{
  "moe_layers": [1, 2, 3, 4, 5, 6, 7, 8, 9, 10],
  "routed_scale": 1.0,
  "dataset": "wikipedia_en"
}
Below are experts of layer 4 (counted from 0) of a mixture-of-experts language model. Rows are named router (the router's row for the expert), gate (a neuron's input weights, with its number), up (a neuron's input weights, with its number), down (a neuron's output weights, with its number) and show model dimensions 160-239. Each number is 500 + 40 x the weight over its row's rms, rounded and kept within 0 to 999. Numbers have three digits each.
Before each expert's rows: "mostly gets" lists some tokens that are sent to it at least half of the time. This comes from a sample of Wikipedia text that the model never trained on.

# expert 5
mostly gets: " S", " G", " N", " St", " M", " F"
router:525443506425498553510465546456458561553485481532464530561467533503504396478472531447503438502517539510505533491490520501512482497486518496535503440466448596489558515500542507529522524502487464526490482405477436463495509422501488559607453545
gate0:462500516561489503492534515477542527470543577588487517533519546565503504457501424463474504536551494548536470533546508493502623491520446528489481516511549520444516485518562588529525452520490534450563461612486477550533496394528500522443458500
up0:406568475493447491437460506509553518485535386564432510485500524537425494500459445449512531483493387527513497408470488515442411519503436520530509536487541502498430526568533497569465463445438440469501488466408503503539535513492556514558445516
down0:525532491481423568516558498525517530455498500498508550473501530484470485485498492537474530520522507532491528515523483490467471481551521451490561479467479526544478419528456494534408514470491517576501481471478499473508486526531474509491491455
gate1:568449471525533440438470443585488548533536490502578500460538504458531522493472566475507499448502532480487475522508470547537469503529546503505422483505464483477476476534433582372591516446509421510446479519461500497530459588531526554456459487
up1:494483524458521489484460510515457525433475462494445508493471508517491577560519531539532493506455461473556407471529513543506484533460453475472506455523471500515539389613517537441539473472458463506502509475544522515567538502514538535487431471
down1:568556480451524461496522514527460455536532487446487523445404458482479432522537516513531446514523510474522469419460469556532555497404492566476501462536537529485472497478523536505485486494470478524457499484523503482505488436475500538488434538
gate2:495493594478533462579485468557488498480512510507435478526550398519436465483483572556462477471444434413478454473494473574521453488526540465554510483476519503504577508474589471507525475470456489499407467479522468532561499509508536434478527503
up2:530557501533502505477507469535513522477536515508484520535495518526528495459494488478466506479448488446492508471512537528543463595555547519465505542547510528500520430512516488484492442515515538488491489549470495440435470512472512526494472505
down2:514528489491558484471517483451480454493533508486464513518483490465515418503602492505557526535470540444434462428429547500456528507493524591495512469513510506504451527514519506513567466596594471510551504547490461450519557460458557547516504484
gate3:529497532475544482526470505466510441494584512531520448499552486549501450496491539457461478476476548486468486476562394458433453498568512491524485489526472489574475477557440458458498452457495518493452459485489499488540412545506500502537499556
up3:602470580436492439485541552493489469537474462472486545524484474496469517523509577516551549563502529520391478496476516501479534509522588471459506453527545516509541492524513472446505429448496496528506453508482449510488514459458545508515455479
down3:500566494465484502507507607505513536513551528393488475503523484499479540572573572500566537513508490627536562484510620456498483475508453521496441491463499483485514483503518480548482496467568485463558547473558459560496505401522445478568548426
gate4:502506513488460575439504582535488444504535567501521528516516448472525537462501427541545539466468447480462486536496416520502518509548476536531476543512520526567461475506562546528522550527477470521571465476488520567465454560491509496589552513
up4:455529515509465482541541478489523440502494478556489530518564490528511460492530533477520497467539469467524509513530469561480477532458549449497545452550480548496454576517573554496520516565458482529510505522516553545566512488596509505436476496
down4:499484560535496516520556469510440527534525512424483487476579496590559515528495454470462411496504492516568560499475503443459529532460524493533543579532543444579523482518556550498448568428429487503553551474551461511503526526521517503502471470
gate5:510406448448437523590461494511527523522472527469452461472487460531454451514495436534520477496548482540462559545572491546530491548465405448478548491492476459464504494486546492533542533482489457508504504500470523516523434539509464521450531522
up5:449493473496488526523455512508515494607552469521522476527557493490495518464527485504514484460447456471461415501483488508516550525590395526457547502534563525457484505549509574455559526491507492532529540508481509537569512564470494520473468447
down5:513399494525486517532489494534513444514535545527469517480475430546468438493591505511489515417438495500467477458482528481449519493513478515428533544538514549507556452461437499502484534527524474542455440461544583501486486497478478482406508560

# expert 4
mostly gets: " against", " William", "',", " David", " John", " Robert"
router:510554466501523476500495468468498515465516464549503470574509552483543471479475484455481508480464563491480544433481504503576472444544477496458513482483569568537452463584493496528549505479471507494431476538512511540555520559515525483402482577
gate0:528473542465516472459497440466436517533432560447494504552550454518507542503457490554522501489479521460456529492460506457495579453438472452564511487569541506533516511493534444516464491460582488468579501507524475501617530455488500497556486537
up0:483463519478516510453494470521494502493447510412471497513533514475439515476479510479495556467506446502478495506462525518486493447563461577493507513459482501494478537530589462481485475439496549486548541491600561597435518495535514497554493554
down0:561482528510485534525518482497566507553498490595496491560402519463482496467569531501522469496549557513530557529490499482519488454483515496477384476407531524524499538525502483508524465429481498576486500428483487433526519470534386424539449498
gate1:597515415483470517460546545526491496474492461540435434543521567542485517432510555507443460467523480452483483536530495544555539470616545512545506505506481426457500457595568519505495535472476494541521572565564465430518475598432557490477512493
up1:491509497525600488541505559509442472518513482524568526487437543508500447500495486531555478476557501484443487560494521478445507517513463469462459432501481475543491527361558450525379491490435471476502478478544527504489535428513482463505455472
down1:515502481468492450537524440458470556503459438557479510551508530508469510482522557510508515478551539526511419531510519472487593485547624504483504520463482586460461480501540450502503468530534489421493542479540495503483466501473544536536476532
gate2:516521513490519552551473494539437456505555468500520536518530501549417509451512488410500412465435486519544399508447540483483464475521512543485505555482471530557541489472484532476430476517529431527540483496442447464544501554415464452484477528
up2:534504518523583535447521478442493500471428581472503511450536518528515550556484462514499539482500513458460477509489499437503485479428479502530542476520530522546519572558430503509587528552483446433565516465513437470556517445474456519481531518
down2:549489508509440459492411439423528469474485501509511469519535471537533557567474524510493532501547458468532540487493481536404504534464487460489561545502453457525498546514502487492503502493531495498522463470542473461490527423486517509551503556
gate3:523512532508512509480550509524530443505521550543470520486427577554486538516470537484522488493506434492464471477465473485478460548452614404509507534524471521468499523455510492487468579449417496502489505452570513509453577429481564542444559498
up3:478470499452495502429511427508523428564506509551551479515483443480560510579501597470508585431461527570502529496529439480442506465557483536502523491461549455472522454445482543456557421515580518501488475544538494528534469531561514496508457522
down3:553524411477534498549476482523552515496570477501554480498451493584520569535552448542486450528407506482513533464495498534497475505484474537465547489480516439472451487544485469468551624489537501567483490525447527468594480515452523506497434537
gate4:507483489516556458457508469465500456506504485397441436529509520435484465430499568485533507462467593496552529459555431512504512535581531515523497469463563504550448554423500496475556578526452486522553431548521544489459478592569549560537588589
up4:461511500516478535534505493513474533544511552432492674525521503475506539459517455473518478493509496523586423521476524506468583463498505526503506539519494566541509529526545483500482486499543529504509533551446537471553517473496463521566494530
down4:520559482502497447445510542477482501515531468558531368472481424492508533583597486487536520521500476460528522477544467463556475561531527487466497465477575486469495479527488493551532411519484407481509538482484505511467512527475489523456517450
gate5:626508495577548441441489506505494498513539492469420514565571512503520552493495463497546500448458469560542479498548516539451520515439475500457548447571482492519509435469481491494480484497498444507474496488524445484469489469521520450488548469
up5:487498459503571462453555499533509471490489490525553475552425515573492458492520471490526485470494575520585508527441518445480457475426440550483521469513482559479536507495449520467448472500534493496583454414426434493524569518511493585443508478
down5:516536484482456453487518468502481501554477479520409450546468428500514559522458414534484484535489424485436420467515482498510544545506479462534521436507530530542599411504458505447502475530559496481459528569542569564523542466519467432475580580

# expert 2
mostly gets: "–", " ", "_{", "′", "°", "1"
router:557488424482474518558514537523469458458627624489503565504477464543507444490471470501525445479529480509558474570476456531429503510545563497535484512527487481482517541415473451426518479528490516467538458579528523424493500494537457550542527473
gate0:516564508458484439425577515508535517492529478438536486466432445412508573458538528520447503535522461520503549513474478478567501484555438511502526499442541544470458459507518484464557536536468564512436491507612525547525511487492478517482509537
up0:503573576496486543548491454469472509536514607472431515582541466516459456522501500502558526418558423448494455486505471524526474543481582472486508400451548481533505513614482451485539517513513521473507535476474464510512468440497446507506547533
down0:523451482489476482519487535545535422492581483522485530489523486584507508555432422489427471489517561543518473584517593485401480556531461502490528504471445479468529536485545472481482441542493522444537492534551478433482418581527509485555484505
gate1:554520510549517453476464517567488472463461441472472376529470507545535450460495520542537486441522562580454540457525505545504538556513546482466415533551452576450557524497525466568469483511501468525564465505510462527528479488453517437487577463
up1:486524449490505497393483550528493501521530484473602421427456481529556457510518557456466542505547452426485581514481548519481439575490432546492481455484549519528483448492478453465524488489579467530481504458484566467463520374431479515481564453
down1:579468508509539492447493542500526510584530501462505474451460499521471466529507456536577490489511465462414488480470481517494531497451427512484509502499484503590512501497533524479511515395470464545522547444475527462470464461518496473481484546
gate2:466489535516544533444503533539529511429503449508450541509465446566520479512491607531476531539399437493481516466477464476495523485503517411460422485502553489546510450561493545491384531547509475506462506550518547504511560477421471539528548534
up2:553512422543440506480461573475517471566548528541499524517447462422504515487552473551502495524524447523533497538467493487475524513499517445436540493498574451535455473496554511523525519463492485579512518550577514546548525538495506479462511432
down2:465473476455519470529531541496490475502573454478509514510466465483475439496614477547551498537527444488532569459534469584476552529549501447479522504416508487499562566486512485504522509555502428553537461564500534522500471579507479507567430494
gate3:540510484467551571509484486524480562492500463428493502494496484481540543521533463435527470484430526477477509460438504516445449535518484449518488413520442480471468551523536461508465498532538578558398528480472501468440464523443481520466511410
up3:442474518456491469490508579520515474494446521542541481470471412545463512437533549453507506551509552528516542549502483509465491478550446484446415487518520460460460505478526552542518529547460533504510497437461543497600427511524422526399465490
down3:532460541479499466517542496472465505551554521547504568492457533460463492452609500485484530568523531509458509465559534510526506489527536532454465504526531467497403485503503462486472563507455492483539599496502531475464445519483444465492532475
gate4:467549522514429467478519472450504439607471503459542455479503526447538522535498490451523480536447504521471475491489496560524495450470524525481570534526444461534483443559541571561417556533567528531512551468437488469488487550460553410577516519
up4:441508495532538486468470536492545435513509438501465522549473427491529449497485487537494541463481528566469538471536465496495466464525552526514536476486520509521575540509535510464463464494493516511535480507483502503438493493454457556471526515
down4:508480415541533512566556491460544504488552483520527534530440527536479481458508528491553444533540508439487518522473476497476554492448493476498459468466489535459465493506487465480490505535473498493543491484468567504546544499551467540548454520
gate5:470528560514418496450511428525473467480489495467575492517510509512577473490528555517514493556550405491502521525457570563464444502516520492480576487532515474505422508518555588507532520460581527461452413528465464541539530437470472586513434498
up5:496576473528535496529521557477470589427482502628484415472456531500523512482531458442514573484445466503488532516521496417524496496443429476593477494509485561495478500462531424555568488519472517516542510491539513502592557480499503450484442517
down5:462490503472586424508536544499501498505480486507492496547442505446492426481522459506536518546525501496525514581502490487391462487477504520515497537535416506533548561474458493532447518556530507557526502515534482534444535489486457566534474473

# expert 3
mostly gets: " his", " their", " have", " been", " has", " new"
router:394560557473541457385424438478520431522432504467541485508463493503468548464523501552510530484473460526504485498504527502498515483505523564442474498500548400540515498525515463524414522514501494462486495483506504559468546485454526449437543536
gate0:503531562493555463474469503536494476401500419554460464531480564593465465481516451502528519498504504510494485537496496573479495546548556486495526542382458492578475503474490437417552410496477458531467544471581523511553529463473512572448436537
up0:440480518408446494492482460483558510531488591460453505524455518443507525533512495552511535526519521537535429515580550512495564504591456498492522548493530550458496460540562456464489516442492497472506503508496449515546427483522463453598544472
down0:497481466493494494553476541506464508495478520489539580520534494481490524499598538482545461556595486549515462575524514541448479420530518504470458447508434463497484504469452465470457486513549465490505498489498582523519439507454453514537408500
gate1:483505473557540518531522508527582466521517474499490533505511543500489466508492468469492467565487476465498493420468381458551525516528515500510559528441521474532516508465506527541541458569538482524587487373521538540457488418507480483510555538
up1:478526461504500510399560523507461514435450534436459508453480498497459465522486500399480527485445422477422498498488559540575486497484464487583505458541575502483442495479506510454525458492444483547559458473491565548500507475517476503498490453
down1:479459564522512484448386463522516500527471456507531590470563431526525488511538483549539554508530518494445488563459542467446474536543461543491497512492522559448549520466471512510501481530472517471516455494462461593489522450482514513507481487
gate2:594500554461493468534542523517550447500562492542420496542540530599527483458500433456552531462467491494550526516546503493487497425484502536512541486486507472474512552538552494595502554542531407516509505544521572512479585501589528434477518498
up2:512482561498527463499467474476477526562537470472476505451424474564521406519494568548472433449440507483565507472509492507460631465547494521496516535518507568472413429381467470563499548430499449405509539475437487422492562507497497529559506485
down2:407503544528484364525521527572531447583442462426483526483453443520500516519515485523482534504530519486524418429504486506530512515507454413495472556453487494559470502508473560474504424490464518407541545443513545488533472476546513476463463415
gate3:555559522516573458544547506456464545517586557451502440552496458476572471398476546471498580498530453499540487534530435463555517493569535460495559447505515495483435541480402477553471524544469447500493488551519461433546507512523476472505559514
up3:450476520464522558414481517529416422527509542467530481524562502536517541464457531469504442484443496520520460548477552520450471430446459474455557489464557492579543471480557431480488520407392485552486493516451476502549498545519474474445481540
down3:492499532519521562494606499425418492410507464482488470517516492540493566486548557526556461503565498511516503452452482533471473490507491465485530427560501528586533493527524482465467417517465517557521563520502424549438532523473514556504505543
gate4:488516496511567514433507474531605474521494460492430545547486570500532468504498447470522496542512536454504560540532446449519551571524509536490476468497491544592449469490513520457577585485566526525526423495583593563557496547527489493532498470
up4:388541508513469481495528498476487485535476520568541474464497509461501534551502522541505475525521523505568485485471521608460503461426465499453534452446511468446392507507511512541461501597491444510563480486436530490573491432509473573480463487
down4:496510461498543491487540509540523458424548512500460552538511517574504392399407482452548463495529538464571496542453480491536476550530578481547495456526546501511508495493464533449556486394450534533499482509524469504566493549522475487488460494
gate5:487444430579476508522481516538464520523553535546483538550504465517456477490503534565487501422516475464528581452517571483476519528506528393436571421501482533559518511426465476539512482551537473427553526494506437459547584567510484519540478535
up5:433462481498510457586497498514438542549446516493528512581497510445456490491503456527534435447561565531452515561454514477590573508501472451435444522424476536527555507532518487455499536577451476517439542519486490538560510458515501535515433600
down5:501420529468518457517500472446550452462494514526501489557524469463421499483588490545444450529440486512490414574458490457516462530555484559552472496594532506381544577413501515487471538420458545449542565529462509500536468521441575508486461497

# expert 7
mostly gets: " |\n", "\n", ")\n", ".\n", ".\n\n", "==\n"
router:504493495492508542451524513517492483553465486524504488563531520507453537472459522540515575525511573497505446538526455483528434485471446472539518481395496490453504510480528588550491466530580506501540482555539548437480371598477462512519521478
gate0:418532500535576470467516458475543536453556491490521452460579524483496545467482506460514574476599479548520473466527473403547444507519520503527534489444549407509542505503524531442461478539480491508391511512486450454513439484442522485437534507
up0:471462503466465477553456439497471566484518549481531508511496500485392538577458516507505478568580508458555483452560491507527562517522493466507492458437496522500526544388628471565470513489481433472468464470590513553545501468451489442532560485
down0:595468481501558519469449511463450504503523543529531555497464520541510448438552549523541481487492515550458488552511553486444501480486537527541406520497525509493505472546501513434498466532515486489564447421433462488441547400460470554509468501
gate1:490508515470514481584490495522475467534431421464513506540452526561414496475513497518435529493519530436523430473547472487503466500471524489527481422422471526465522464431513477433462483522504509490541477502532502590537520515564507481514534428
up1:458421496533499486456538436483451492497459542527504549483528476480486535499463492500492439536480509490403470442533477514478506446506564552535500552500465539528469589531513531535519498400536446468567518420479420505509464481496534447519478468
down1:496516475467463475477473448516546440495628559481516469506520469455565518461499497467587530523530465409475487475535495500535505545502428536449519523491498490545504611526475560588467563463539380538532481506545443477553456565446477460463453546
gate2:429482528423492492572498566500502484545532479493470517468519443410428525487514504536461578528464515540474518540537537530518545545533548486596514518564487482467435484507534534508543438543502405512541486506450501534517550490451457496461530456
up2:417442509499524485504442508443525575547497499485477532453412417486484517430521477455404450524538574508453555519548523528456488523516545502506496511501516482520568479461493492455562480507568486487508520548462558547484505604463405477522538482
down2:430512517508496482473439524485455489481484467448489450432493500511496465473511569571454486463533553567548495506376510507525510495534518426495541488505462518515487460505472545530486442448541565540468464538582468542541516431533494507482511479
gate3:462507557489501474387446476542476489522599510504518453506499492514443538480521516534524516504531463502532507495515442488482541437496511541489542499437567520571481557564578452539526464447489455528414553471476522426412513501438465486440459499
up3:542481479537398529519546526543462575520599479543508595560447492489442426509480503489450478518498486454513463534492537479529528480561458483503443464464450520462482533482529542467522552463579477509455437490498509439539533481497519597504536486
down3:493466540497486528515494485473521478515490511482499514491480505473494502491228491460543478502502474509504515479502435527518506525516522506486503493529461495510518486520523461473503503490510488515524490533502487517462484494475537498498490473
gate4:499464450577566494506499544538477508417514560544494436523478510543499513561483506491436513546510549493488455537489530467482498515416471539525562550500487483482572452471452530433526446581534500566458500485482432538608451482446580464535538543
up4:423537577480490462451477495524466485477511464441469477452522481485549498528483486519555609479541499562524537488511523449517492542524476452496484561470560500479496452501476540486587473580484479484536482516515477572507463558468542454485451504
down4:520583501460547588547466523557467482445537431529495478405514501396529462544467462497529527454544469477572577494524439432523528525526492488468543400516493503472502468473505471433497493531518439508491496500422561547511408502509508508557544491
gate5:490509545539451509474488495461501512486557560486429566428540492514576540512505505426486512538488524490477507553535447514420479441469471572506448509480537497496534466469536531558516506449521517593507560492496456495494506507456514480553493504
up5:446539571433488609508433530439452509497565500448506478491567486558485486445492427477441465395363505519454543507528471499444536437475506509571598476533469446558584487478556518559529454483516521515462523451537479478570426490547499501540486435
down5:483504439525465568559468510435510482463491525538573539488478513469484486496413506512531450549483548495538536514446568469524529529532545488489479516541505536489463516395509492477468479502473487486491507454491508503490553526494526442504388536

# expert 0
mostly gets: " he", " they", " she", " can", " Park", " who"
router:469502531498463468519557508538522532470475482456487485432489455468525530558516516516480484523459484483445543456571528509577534538558462508527569534513481538531495379528494520498581504432548440502448543405528441547487567468528460525443456467
gate0:464466470527453504451452513520438500530482473523555486506498485398436498515474549533516453452584544471514454484527497504576608447562489494463470542533537491531565514541498528546488519470479482436450507493530501505426515454510497552503534503
up0:496631578494498460461513474493481546507509523493473504465565563422574489455509516449448492525490480472527482491543540601576508451509503562456515486584499485427504501488502485530442504525563451509374545507481562493433532557479545492439510552
down0:477508429437519525478479453418512494461460480490521543469499514530465594491513503528508522442511491485502438448520486466535469531516582528541544529427478488416451540422532502434510493485428561484529449481486466568423416606504592440479524497
gate1:506469502499518463526462490442432454558494531486487488485518497512552580514503506526497513431538512463460523453482453550604505416493482558526534546538521441571546481494511471481517481429526526440453514547511494514499473485444441427448497521
up1:574553543489430458470486486542446545431482483444480450510451451491456499487510522550534471562482481516482472518547500482505519540514498489491561536500542558487515517469503558502554500494552503505591538488474476471500493426499522514499450505
down1:526480545503533479466470528527543480512541487473514477512514472433465527502878481492500507485473513446472567510500560514454509504483472471507454515487466485539515532556470492506488532429497483494525543457531464523508472490526579497452565460
gate2:549454511514474438535480557498514546523464522448542429535524529494520547546495523492485504510439506446513422515489496472502522465517480500486530505518530478468385484460443476486561502474501548515467520512549515531478534439540530489428509525
up2:494546445473529475503542498506453409548456511504509518515518487509564445452523572494517555492443451594435523515485488565515478506480534492541529531513494508514536506479551536520518530466489535502523447444470524495478465544440493489583466459
down2:493472459499444550494562460534548491460560464468505522460471516572499482441396525485543515469515521482464549510493475524483497479459437563542501537533450526477562543503493537549554596521556519504542485509478500427485492576524458490478535526
gate3:487482540536481543518526463498533556546501478494504482521547462490482460580462566461458529439442496469503528427525446498462483460471506454480508445520514556530496524499508498531511425499556498545565503589496575502457463457484494518485495472
up3:481485469513524475494537494510555407559547522502407488482547571452526483448499474485468451535495465486511581474540540537495524500482531501535521463505418590542524441468501494547482538477592497503531554471565526469525471594463452424541511502
down3:460434577589452536530495489505477502482515507504493526517485471541531528482552623484466488475487551491496502523491533468417456475495510507511506450515487511473460507530523430521486430488570509531510513526442471435482489471476458440550534501
gate4:501505503477520523516421582423534430535433463582546476477496459451508509493515527423523514510496508511485537576529471437562545521528495498487497463540482511528445445503548527461488519520511514424541479495449494476547517499500463429466472593
up4:501506486499423482491553548557553430509525492554502466510416566487447527501510426507516463468530501530450431520522478504524524531455522445525583455478482507489502486478477523486497496478478483532502400557530505541554506525408535567500496528
down4:542529519573496504512528540488442491563484559517522570542458520471501470504495403536500502457505508497493503520477513432556520519458518436459526480579466533522488492505497456551470531548447499491521493485525523483533516414533534501472417519
gate5:523475501497520472511534444545467546528513487521531508503506532549558457459481534478483460555487455550501532500396607577507561519531511530477470607551540550465442514537580593523585513473564489470531489445493465497503503508476468465516530548
up5:458523497529498515485523540461484454575472464534490517513454444439512515481491441444457458496543562480450408523453414409493467502543441517471535480491491504477524507477456437453424440460504537544445465509526556506471479526471513534512494452
down5:492507548559498498489459484511480472483466546517585541575482495511467568493426493546504532465518479485490494540489459527505531457454451467479408492483458520481511480440508504519527513510499530483537482513514481500477602480493496505518538493

# expert 1
mostly gets: "°", "′", " L", " s", " km", "°W"
router:545475473570483541578536570492504532487499539515457550501529463545499493536482467460530389518584443472475500533496451502487552456434522517527548541519434521415519535468542509459473455468478560561534459488484496450505465475464502476623544469
gate0:543468523522527437564529489466477486526506560495496566509459531534439466539528469510428521533534497429488503521550572510555501524474531460457466434473469512437515499504499505390476538474511521513464528430504536456480562622493513484463451561
up0:552438493470484522491473469523464504496490567541544553469508453438439516571505517448564501429474520447543459485424473523504430450427489474535508559520486515568531575546527515571474501525479500493532494479537474531490560508525503556538548527
down0:535517492489512550524453504448443539441532515555608507537474407488545587506450565517504499560511455545461364508485532500516594535420545458490512480466484525504482547529519509548481521522481523584518539545518422570505498482430491510542474599
gate1:478531510493475393524559494480498454524471537480507548459476491507465493520510495408501593477515548474500549469531528520531495502459530491489503492457479469446511554442528498485470455514473532562535593498449412562508523532531470519511512553
up1:520513465462490560452468528481505516487403463495436471488481411534458493530465547455451455434524469483477529507528498457545484450431559530503403508458488503505510467458477534427437479504481529564497529525517469501452538471524469535467465459
down1:465463478503462520476524481564597474399457436452521504541511430450519489469406448528556516529435527440503499467450537500502538502495545491429534516537490427499505461493469459501489513502462481494553473488522480495479479539540489478461462641
gate2:552435522464480547526474541471560452496508507523505603520521532515506486514478504474472530512387517458503590521532469450509557485499584515462546503542440520440523511525557445520480497534545547517481467470507432515483577456547566540456528474
up2:536494491456476498436437482486477515549527433526456561521582485471498509520476556491469568538474538457488478463448464516581481439519504531452471477550500556567464503513529538474490515517508523501452507525504473502539437482474471495520515540
down2:473488539499433508494505540465506507497472482419500496511464507393458459504502478461564531537533498520435457432479473552564488522532473646447572536520528509481463471490494524470499473560479498467453574479462530520493488459524562525540446537
gate3:541509537561547532566470444439496499426461483474456524511499495505545528480483533455524541508525540455508521473490503499494457463482502502547533539588443547495554526520454509478547489532543520580545561515550519573521477423537541515483543539
up3:607511575539516527474463490447505490471540434485544507465453494437511369562481508460463469488493486434502486497474563500470462523460527512570542520603536511501546489451489533499446476531515565437476576473517555515521466477568539520480487489
down3:466475447449503470471483465439535481525480451517479515534464475489488517489439470492437469523505459520451529549494500483519431493510545540493558505551520499487458504560498485453558506568451511526522509542545469566461467494547553474522541561
gate4:521504536527507499480556480462522495415519550547530451473501436516426494460504533533451471483579467477485497518542558513491575587543492489484535470560551541468526529544554413522530558523494484486470407526575479524494521465519516495441482533
up4:534498411500538531464433552529427462573502577516563531562434511494458550527472503477490465517463481511539479474447460481493525539496532402545470535521530545478412443550474484555510483543531455449495496443512517431507496544489487523584521460
down4:501507486457532543464453530495469522508472539509452464491464495500535445526322477547514466462475583519536491484422444502536508522532529495476455505537547429429519535501556483538491487501550453505457493529498557474450549540447510480463496497
gate5:529435604447466444478497514478491505491474476574467482529469474529534527526494526473481465514544510504534502542472492515501504448526544564535490521613579558498505546413466524552511491499498525494483469452459523516427536501480467468495500562
up5:444501574467470546526441545468524510483438583436456492523521527496511463569474475452476479497472505502478442512457484521551464483532507508539456428563482492497529453487510471522503464483471499484542527484437523470542504471494442452530508427
down5:519561546513491502514509457516498486541502480526464515469525497532529490492431482517441541517480529501481433449489437510519482526517485453530530499555566441509469505508565478572567498473495468494521474437514520527493626512502494609507496526

# expert 6
mostly gets: "==", " \"", ".\n\n", "===", "°N", "===\n\n"
router:507503518569480511498472462479517478559451424543531461423496519511479528466503480538490579535476529512485476541525528487427508532442449425503476487546474433532502547445507436530486478466463512517559551578444541501527468487496513485531522489
gate54:509481540479419544532470502472471506572505515584525508544521515438526526388513497518531417455493516522520497521458491528455546453528498512477582491451487479530490524492542445507544531517458530623504517492524609499519519552568553509511573500
up54:378500494486507527474563505475516478505501390538499478486530479499467561468475500373526523419431438538502502489521507480520456473527567453470511545505547434529415492487530533484513465512533493515464465449466515539524514497542454456443518545
down54:554537509497493483514448486515529421544485533527494467557502511555495455510281453547493462489490439448525552545553559491464531511517535440525469490467527455449495436441497445528446540494494477523472482571505493569548516495472585517551513459
gate55:459481497477515533537481542520497499559552450471456461495482496497415484453497479486478537568502552522524463464505523439534532486529528509477522442566497477544483501497488463505420415537490467468458510485529477542507467488453395506539434536
up55:499526499478516521463478381490496423496520478543497499448473446481522509477492482498487503521541519524535504577450486479490524521620463452519442478505530503552542438511522437583487413428458459578456469524540507491559507506474542578560501403
down55:531519423495525476595507530487489511514568490584485514503505522482554515466466412486467457571444549466571556517554508518553505540514466526477512522476492471455503535422451469475455527517475484512439480560541548442558547550491540510447484557
gate56:532538546482545470550460461470486454549543451487444506475447484533529513528488554516489473512522500497486487538514582580559446481492485493470546497481513435479491514492505562466519515490460492388552474516485496456470538573465491509487474421
up56:543455489444470421517513525477533477545482502437483546512460526527512470484493458410535503551489527456500479480503533462505448482531516434543583454492498597532477571509522532501514524480513497535479490562516442537477472537531592448481550436
down56:463485540540442562515547477477509457467477539554433536495524531450512421486476505468470468511471463522525515561493526539537506494503529462465483524497474462529537530513469467533505428474449488452565477542525511470502433519520526457495550487
gate57:486473439495532516479546530573539449464499496512566462422483479490511557481497498513496451476454469558444469555554549498497447479473420526526499496460509364452473432462553531470419467421536472564509476493501552535511475574587502487511519562
up57:494456521468505539496539496476515419563552503531527550546451553478479450527511432426441474506526498493424457510465453398491515475593557564454434545440561445465492510471550474566567540478546544522447498533482486528472468447472453559468511512
down57:527579547503534487444523506448516519502493478424534468487475500490511476565542448468519418467587513532569507558560463473505503556484521527484499460498498472483476550545445492488437491472508497457515512467399526454528516593491499437538510478
gate58:489504530544434574471528463525459461572522510572542492451479488500534488502492487438522505454539473495499590566430466438487507429557545517469488534590522462527502513525583550472526526519423456505466518537546493508525527549434476401473556485
up58:489512464478521452484496448525529534512402463462453518531586537544494527502495510463557526512509486502562455469546538490527491509546524512533534466514589478501521494468453483535469472512476526497529469449466507486582454480587503525564460375
down58:475552491470550501491579446465513438473518510455457455552520510477512533451336523521499533480483522547543531473462501517488506491521487423529473467501563523553468510487476483525427506441491508489495445497459497502562546512554406449444481511
gate59:481606498543482482470486460461544513485525523484448494490521495411518495468490568514478496512541495491537532478554568485492512498466533509495517494493440500515462491540370510478488467534475515473514597578462454547530525498512510508525510467
up59:524502531521508509545529529457500500417516500465505539538473453476528475504471396483457471521587502507521472439523482560569481536554477497472411530558490553505462538493452540596451534516427519542503433519528409490533528449560522488502440493
down59:504494508463458476494499465492553536462547499545472478562483502454466570508457484444466562441491535492554548484503488472496603508579530502508475531508461533525491500493506479462538517531488517533501487535451477475486493457540464477520552492